{"num_hidden_layers": 8, "hidden_size": 192, "d_shared_expert": 0, "hidden_act": "bilinear", "routed_scale": 13.6, "balance_loss": 0.0146, "lr_router": 0.00177, "norm": "rmsnorm", "norm_eps": 1e-06, "beta2": 0.99, "batch_tokens": 131072, "max_seq_len": 256}
Below are experts of layer 4 (counted from 0) of a mixture-of-experts language model. Rows are named router (the router's row for the expert), down (a neuron's output weights, with its number) and show model dimensions 0-191. Each number is 500 + 40 x the weight over its row's rms, rounded and kept within 0 to 999. Numbers have three digits each.
Before each expert's rows: a language model's description of what the expert responds to. This comes from a sample of Wikipedia text that the model never trained on.

# expert 43
List dashes and line breaks opening infobox fields after headers like Personal information, plus the words include, including, Born, Length.
router:543466475511518444433492509462534466502530417489492442498456489457508498459449484569516496496569522568539589479501504378511461520506490458494498524464556541491514524532549405499536496467505502542447566493596461456471423474492512449532492500535532568512477486487504452514519449486500520488511431524539459511542575585559541528467502525570425510583515496538540532503511431471485465504528442534490439419478537503518480497518494479484447479524450511550488484497554483465507466460453397533579457463464493538484504462518517531516511515552482484461448494587545458443553466512471424495
down0:513474484490460486516497572574480521453467486441411513531460570521541469474522475493536554423521550503477450461531510534515493455527450447498532562541508521510530458497488472492461539627530581490524579590488549511432524503506505441493484480406506448478421498459511521500490533465455543589506505427550486546448466561495487539533489390483465480512531500478516481518393496503417472573496441485437447509492518458519475468505496505547480486532520514501438462536497505470549571474494489452476558510490513511593525456478515517541532542512517397523513504466485527517480526503520515538

# expert 11
Pipe and semicolon separators between cells in sports and election tables, after numbers or headers, as in "Set 5 |", "2;".
router:508535536530529476498486524535550462422475556471519550448478526522518530463464543527497477490589574528501543457446511494506535534496425485549451420553499552508493569447475521486461478452507516456466499499497513491511496497475468469454504554427536480559513384459508455515433450439500491524516587471535515620483506474557487551580487427479607501523468494542561425571541528482519536554539465500491473495529510502541460500521493497461458442480539499566474518506453526480492474571454534509518530522561446487414549551490458523486552544493553549511471445480471502466488547521507438503
down1:440473508544499480455520512479495471455499459550504434517457532526558537469462445544480528510482502453444485543463518499496484482521487500465518445540458485490471465479494537521490500517498529508456485432546506487490492516526499529529491519477502496552488500540406587502467490521483461497563437487544568524529507549514451520479452491588470541520476488559501519571522500478519504460539565510534506524456538595494480414593515461462510360575458567477505531500490543498470485511498482498552484518531429511532456463588524483502460605501438511506521531505424482498535494579526633398

# expert 14
Middle pieces of Slavic, Spanish and Portuguese place or personal names (Herz-eg-ovina, Ljub-om-ir, Pal-om-ar), table pipe bars, and words like Civil, human.
router:475545458530482488539494440505479450547524542586430516489493471564484520480455540467477539492487505494479514475501507450462530454506517539489490454512518591477435449445460508617470421408516517434467490505519491421472529527503494490513501504493482418486499536460531472544535503524620510502549509496466444476495516553539529544455544511554482511483492450531531524496580478453458520515510554443465541492460470453528481535479482506494428476596543518536458508479497551448521582570555485513506500514454527445455458502535535503536476503481409490535501577453564526417541449576535520466
down0:522452486466508504470551528547588582437478413451486532417424490508546505472479503522505467477509480514479413426490470510529527489561440517505538567478558490526581456462592528443441523542471443476496482484530474535535473510529592431462481469472525401505499472532504557542433531473476607519544554507516439495462500507512471500450448472512535455518530503522558483584443511485466451507483493411516428528488455504542478473497553504554526506513525591544527463464465490502463491531555438516460474493531522514553519497520550482535480432495547495471475488496520571508467540500496472495

# expert 22
Prepositions and conjunctions governed by a preceding verb or adjective, such as resulting in, caused by, disagreed with, despite.
router:481514550560518499516464524513568522490458484470517425460533539499507538488560491528446530479518540525498447523504536476570458509553516537445508540489552481536527574491391534452426536590560508532504555472532488504532426473452502531517480479503532519483538505540523508525516484517486577525484610493478578486527487519545515411512492503544506437508460478517557537497562508482527431490533464483546461510503504535461525511543526484520458489464497495543585426473557459482492487494450550401497505476491396452490403558545441491470523528520471581450482549550564495536484511558551466536
down0:435454455545464446503528456515575495430505479483559488483487501444488525526488487525537472488490486511399399581566516419599528500484510476564452504447501534493447484521546458441475455572544576437497499506467532486584489480462582517429515462451441497449456547500447423547548513478499472591494491483467526503502446501509499498456495464507523483445508476498521436501502477525430406571472506440504485459488496496533468565517502469514465511515418505497467547551497534538523581530492501557506493558537471497588565539485518463540495532448495521482535481518483498511531525454466497522

# expert 6
Short vowel-consonant word pieces like un, os, on, ra, often right after an initial T, R or F: Tosca, Thun, Tonagh.
router:484506517485484505501519529572484468515467465467516524588590485447508517471443448487548512471469528515542547502528454496421486469498467562435475428518509512420418499524577524557467463506464475448463504444531479516497550568471530430513503460610505512454567507526559509541474517547541503524479463483579486515499490455473486512457513514503447482487485437527544506526512517511502532488478453543500510450515490452502448546517432493550579477586464513469532540534470481510414588529479444516529457475451600461510408469546539463507488443502476491429482440485527462461533551543465520436
down1:532545466465456465463542582541490507501556502520509468486521487467538476468460466532519494475488530483436499465501526565508493501532500526485519470539460512483470474450546493515515438483500516491469514496515596534391551480544522421531556533537551544496523502543476518559439502505468473514469506461533540518584534546522522512488495531533539569468516485516517490437528490456530615521627528512498468503468542524491492460553506389487513479482447526454613574515534533494410531493504462516551585473576486538558445451524559510516503543515533533492545580533500530448529546550453458492

# expert 33
Words on killing, battle, war, death and marriage in historical prose and incident tables, such as died, killed, attack, victory.
router:516501404530506491505451454507496539456444545552508512541535561525547463526462496482486510522479501502505501504476478511589529470514414516468509460500522515561568504525484527499488487431505412514563546442544453460492506539530510508444522488575543501468508500505439418545529557461486566460534435465514438471460508526571451503504581589523495495561551440500469522522459545526503547523463471576494531514467480494495546508549513557483534469421578515468516469434490501471523518529487473511452457474425513556454492438487478553537586461454479440573540528604495505535464496502490502577
down0:559482485560493491477519516492531484491448449511504451501419519459516539513490483488569472506502533518427491432478532459523570555449496448485518548419450516482517485499542519510473452589546492521517547493514500456544555460511563406525511465443544465491454493480640527529486445485497509473536516451511395564440455451517445553472478499493445520498492525548549548519480472529412491480515535493485448427554450484521550504479495490599551492516502574524482479492485444568492476492496524487516516494493549588502539545469482440530499510481458463555509445496532602499475589527494484510

# expert 42
Determiners the, a, an, his, their, its after verbs or prepositions, e.g. gives the, meets the, earn their.
router:445517567460468523455513558472469547506529533508485450482523553548474514518556528503514504509635503504481462524472542485439511528541540482477478512545460512488549558505426453498560501523494477472531512476468578555533486477468496441518419533533464464520492542443400552471464548477521487492484514554482568483546432500490502422503427502439540498466477532508465573554526546480457446509556510530531483502544496507539548468571528428483516493502518509513522506457484539527580499425505535477511532558559435559451496509527498448527436602558434485510467556535506478466524580553503553533
down0:478506454576502436518504572525500472471484436466457498496491503509532502499505559504556438508489493452443469566594533546537529525500503501385482574431526533538548475481514561541512515559546461485608512499488531453556503404441487503481511524492493431505457443500418479548498488483477507535521522471579521486488550548485473530464440521510544514501576546452525446529517542532435471576497489428551494505480471506562471542584500530517453532442557478514496486518539458474501524471523506453427483469554447457507523504476556509510484484504470473587488462497551559475425484579496516509

# expert 57
Words in sports statistics and award lists, such as First-team, touchdown, Player, Actress, NBA, Red Sox, home runs.
router:575533529487520517541532459388542521512515443422578517514500432527493461538490491466455444485486478465492510503476481446485534532556428525477470461527552568438486480453479534454587460522519530465489525556567482486480496484531530531496546541560520461547495465555517526423514517463414582472482557499553502502498560566456501506507522436498464479491462580469451447487526508525456476573482555535466468512572514530564463446475508489512574578446523528571516503503491530521559472549497480511501523514532518472409530494540500519543488471564478513549460449398453540486531482481500453530
down0:539470483532451461483493493474498525467409479521528430488400555491572537533415484444494542528513495564478468433513515491546491497460449506488446470544488550451503519459486478447438547579536483494531470539539510468569508499498522460465500477452542421511405486494567463492543505528438503444532468526493479491449411469487470519504486484550453481471555415501548442495483481500384397530456501501477498482535464438527469458546515446523501507532533496540478457520565474465534467529461436532536464426550511514584511507520433475541464487458514518536519500489491574544445517532455515528

# expert 2
Articles and possessive determiners opening a noun phrase, mostly after commas, periods or and, such as the, a, his, its, their, 's.
router:478527562487511553537552509458516537479488545494436463510553504494469449536514449489538449455541522488494549530523533532517499474435482474453453501549487536580536503535492472509447484535482479507469542493461532524518503504477513510530480465458471440530474495478465503545530580445523534452620451453543560498572481522496480508537549528406582604487481580440464518548438489475474470456521506541535516464525507484520470460531506491468571456550591502544487534501429519489580542436484474477480507524549468518438553442507453491522417563504472453504500492563537522440531548436534420542
down0:453520483464534465465535529530481459479531451394517522502454504494491562519512501463513503488447593493434483519493559486537442517507503499488487519545475530539491552506490478490461430521463466459527503477406540589582470509528542485475517458500514447498463525498464543489534497501474560564467502531568510517461470438511477505495477428475470478504597496456550427474427454461412474527516561484571426502480487546547429508520481429565526536553520516465488428486527501488531549556504515491462587515574481517534462523538554512462451426445530443508512466430547548530488566492517468552

# expert 5
Short vowel-led word pieces inside words, mostly "u" and "i", as in Purs-u-ant, Swims-u-its, Sh-u-ai, Bu-hari, Sports Chos-un.
router:551466526493519458549513485560517439474429454475473497540518491410454501530456529497540411483452453488481518555481542490469467435547460469457472482445536561532525464529499530441501504480500432550504471443540551505523544474491559538520563479493511471464452491527484480518574470504486548488533567462480449515418528487506551545486493484486434505470480484469488470565486389503540482435489455523417556525490506495529463550531488516548454481529470446492432442528394444485485476538445474527554456548478534486440473430471450432555531492514475586458565528572503487471502481536517536450
down1:540483448495492535499521536505464476518485416493502538535434560455592526494427434503490534497514544543503515480490486518568491412514540509452486469580399591506450499499567565471504542538503595465490462432491533564497490509548499536491531493489494512539473515548465521515513445493516493527562534464542529476486511594523539526403525545499520549546517527474554475505500456541489456446508515540496516521550570544499589473546534517500474508484506525535505561535479506505545475477554514529524516508510384533515447475537528488595461557544516571467519519574532491511474554563561511546

# expert 44
First pieces of longer words, often Latin-style prefixes like pre, con, pro, en, ad, in species and anatomy descriptions (preceded, conical, antennae).
router:476464444499538521528509434469424488507572532535520545565473526539500540501517548518515447507482589497501468497516504510476487498491552522465485494493453497509522480509518555497483484514476442571546395397569522561474541507538490491465510472495492557488483535562482512441464487536436481485494454495444429526468471460442509536563589477520502502540533463530510435437473527521500478559408509490446582468434563508555508454448509559492512401515463450567532505517491410456447461515519434551452520527498498511508516482548588482588485490449494489489440499478457535495510512466444532548
down1:528534445513466529478570555515427476521543440474533448530474495476472529485458512476489539506514575567485465454511489577479533509447477558465497457542490508510472422512506539537482546501495484539541437531425476506485517526556542480483464552516512464556432472524542598495482573500490479523565522488527523566522513520487541527440488516553475565476554507535541514491539507469499485568551561520480512519460520505479574491556603462480526458465446508485500525472490499456492549517538494464644455518541480513577469476531549497459471506559464525474454519500530443413548613518490542441

# expert 10
First word of titles and award names, mostly "the", plus Best, My, Your, as in "the script", "Best Director".
router:488524579524472480489498553511491486491482455499415528478527448463514562569542456524476491527479467493475543540534560522490493494482479435531485494415541478539478486513528461489480467613482585540508475525564552478503431475484482487536497494517499552484566431502490567513514562545489423490458541531551548458591419541559542502547443485479491534555523592432478440445517539540524486445514440560462517434482463470515489529531475471488521504536536440504513482546427473594587446452496502483514519514488502480487547500513459461503446571534489559542485489521557501501492544449534467563
down0:548518506500506485543467523487507469449529522513475495472548516528540478448434539506509548507521499507441457485539526507562656497524539510538498542527567502480520464475548504410455474478568420485525562587499498494557505495500563494422567472525447464478432429508492431479523518524498431543517570501431499534499461464500530546540463501477565480525539492495506474515475547511456477564436549541538456517501446520516509528523553521583524506547407473485541520505520492547438526537528554558472518474573531576556485487491539541450492477510547518472431452520538516522539537568447463527

# expert 53
Opening pieces of longer words, often technical or scientific, such as comp(onents), met(ers), dep(loyed), rep, app, sat, illust(rated).
router:489521503462459501603519477499454505446530562549533499567520471553518457441444516504474499500467581458532472525515555463493504488527468519481509467567487524552559536449487578468458458486524411582512484494532524537472497522486487497450535469482543467509457476484547458443501425452454490453489428500496453452452483461535431531565536526540523507506514558514474497495448476523562538526454482462500484428464508470565459491455512506512523542544507471556516458512470478388465468529430537510472520463455471470567558475590473502561460492517597441441489530527497557510535493413435515552
down1:501456504523458448558530500503506440495528422491564485482522482479532456566452523472518554477531486477484464528466475522521575510498513479472569456462517468453482515496537538460516431488484513511425409453484555517491483450555452528462499503572450473511465494554516487451541512520473507497471488473539547496607547451478506486522511531523473523480514569576514452493540481455667515478509445502469503531475535494439545506480602482487470512549449489524525515459492472477417520537495429495551550480535485451532521422526498506586485455606421522510500555537532422491510493484509482465

# expert 60
Capitalized institution and category nouns like Committee, Region, Division, List, Party, Register, often in infobox fields or election tables.
router:493533462500521553573495497515524528532527457488557544514512419594515512457591466462502540500491447528448494423455443538459511466467459505473520517479489447490495494482497441477531509502537525430431450536483473443461480511495566511480551495473449464480525455500508529484438477475515575500392499485443446478507507524533479496536478504565528568526548489457518465446488509427555541499471543508426459525497472510400430522447437497548460572450521479422521553553481496534496549493513461484481461528514515458542472482502469577520467542482499523571417481592431449498545545452529531488
down0:578514552527447493476502497496504494509463443482413476490536512491529476499520480481448510423448507481440522536596508484572508410467460493504462552507451500504493488465432525430404485563505484535528570557556551570504543504495565489476557439500480465509420548458558468483453499510436515478509483429478485518497420427474497557490461484534549491516534498526516484573452535450442429538476509490465473457459458519502515472523463460567528581442558477500485496488479445556483581480491555476479488448547496504571531494504508486528484541562532461488538494506529577536464567554501452523

# expert 49
Prepositions of, in, for joining names and phrases, as in Prince of Wales, province of Hainaut, codes for, plus list dashes.
router:463505495536483546473456572480488480524579539442468537509447466446517565468524440488491507530517415506439546441464504529487502584524511476431537520512495443508476474469508434503475529508490466514496482523468472448525487520509535447567511538441519466549544565549524449519556529512538546511496451481545458436464493516550454487522515539543506494585467467453426499504576541529503437458540525484494505460387461485442516471534492486525489487472482520432547558502480449541448541475502537496445501512530439552507493476431485497508542508425524457439507568605567537402535528575493488472
down0:507470474575490456468520523501458513412468527440574523479506505515460431488503514467473521476500507461456520493532507510546510493406544468497433511471499484463456496479565482453409538546516508507520570520484535514539465500558553442508506458448483496518440458462508450521582521507592549535424528362585544556450450517502526500490477481467560501470518527444578520528405482442450426567450539492512468494450437542526501480459456444515466485467528467530541466459508437508538544456518480569512426505553480480476577497502495504464476493498494520504552531532516549503448504526487470482

# expert 1
Biographical career verbs and pronouns after names, such as was elected, ordained, him, himself, plus MPC and separator cells in minor-planet tables.
router:474513487473527507475522562462492476474547534478554559523564378475556466480496471502535426548516538537549533434515477409504470427467440528490484513496481501452540517506521453451444478464546467484559464480547479432447544464509522497547525406551440537469512445462562528454512555500496483523496562487466505470515562572532588573534454529413499467549523467461506474455456506530505483540526472563457520536465528505517490505509473494422531508418466563486491505518494494529477438482473466489503463515477503471545570542541530457527517463534504533601425456584478491492511484472468534442
down1:484470507508521429500596539543523523469508494488554519539474470481473479509458508492468521464496490532540464566560503538511446451484531503456484490582433579483435500533404483508565546473516469469507449438440525496479507522540469482513501525467490546526493512547465516472511498452426465417514532533521484449529534571549548519475447501544518489423467411554569481492537545485539531482600531529468552547472553573556461488574533502508511397511426554497536517480497521539500482519514522471475542463447433464528493467542581467514465467496540484534524559546506474402527503537447532484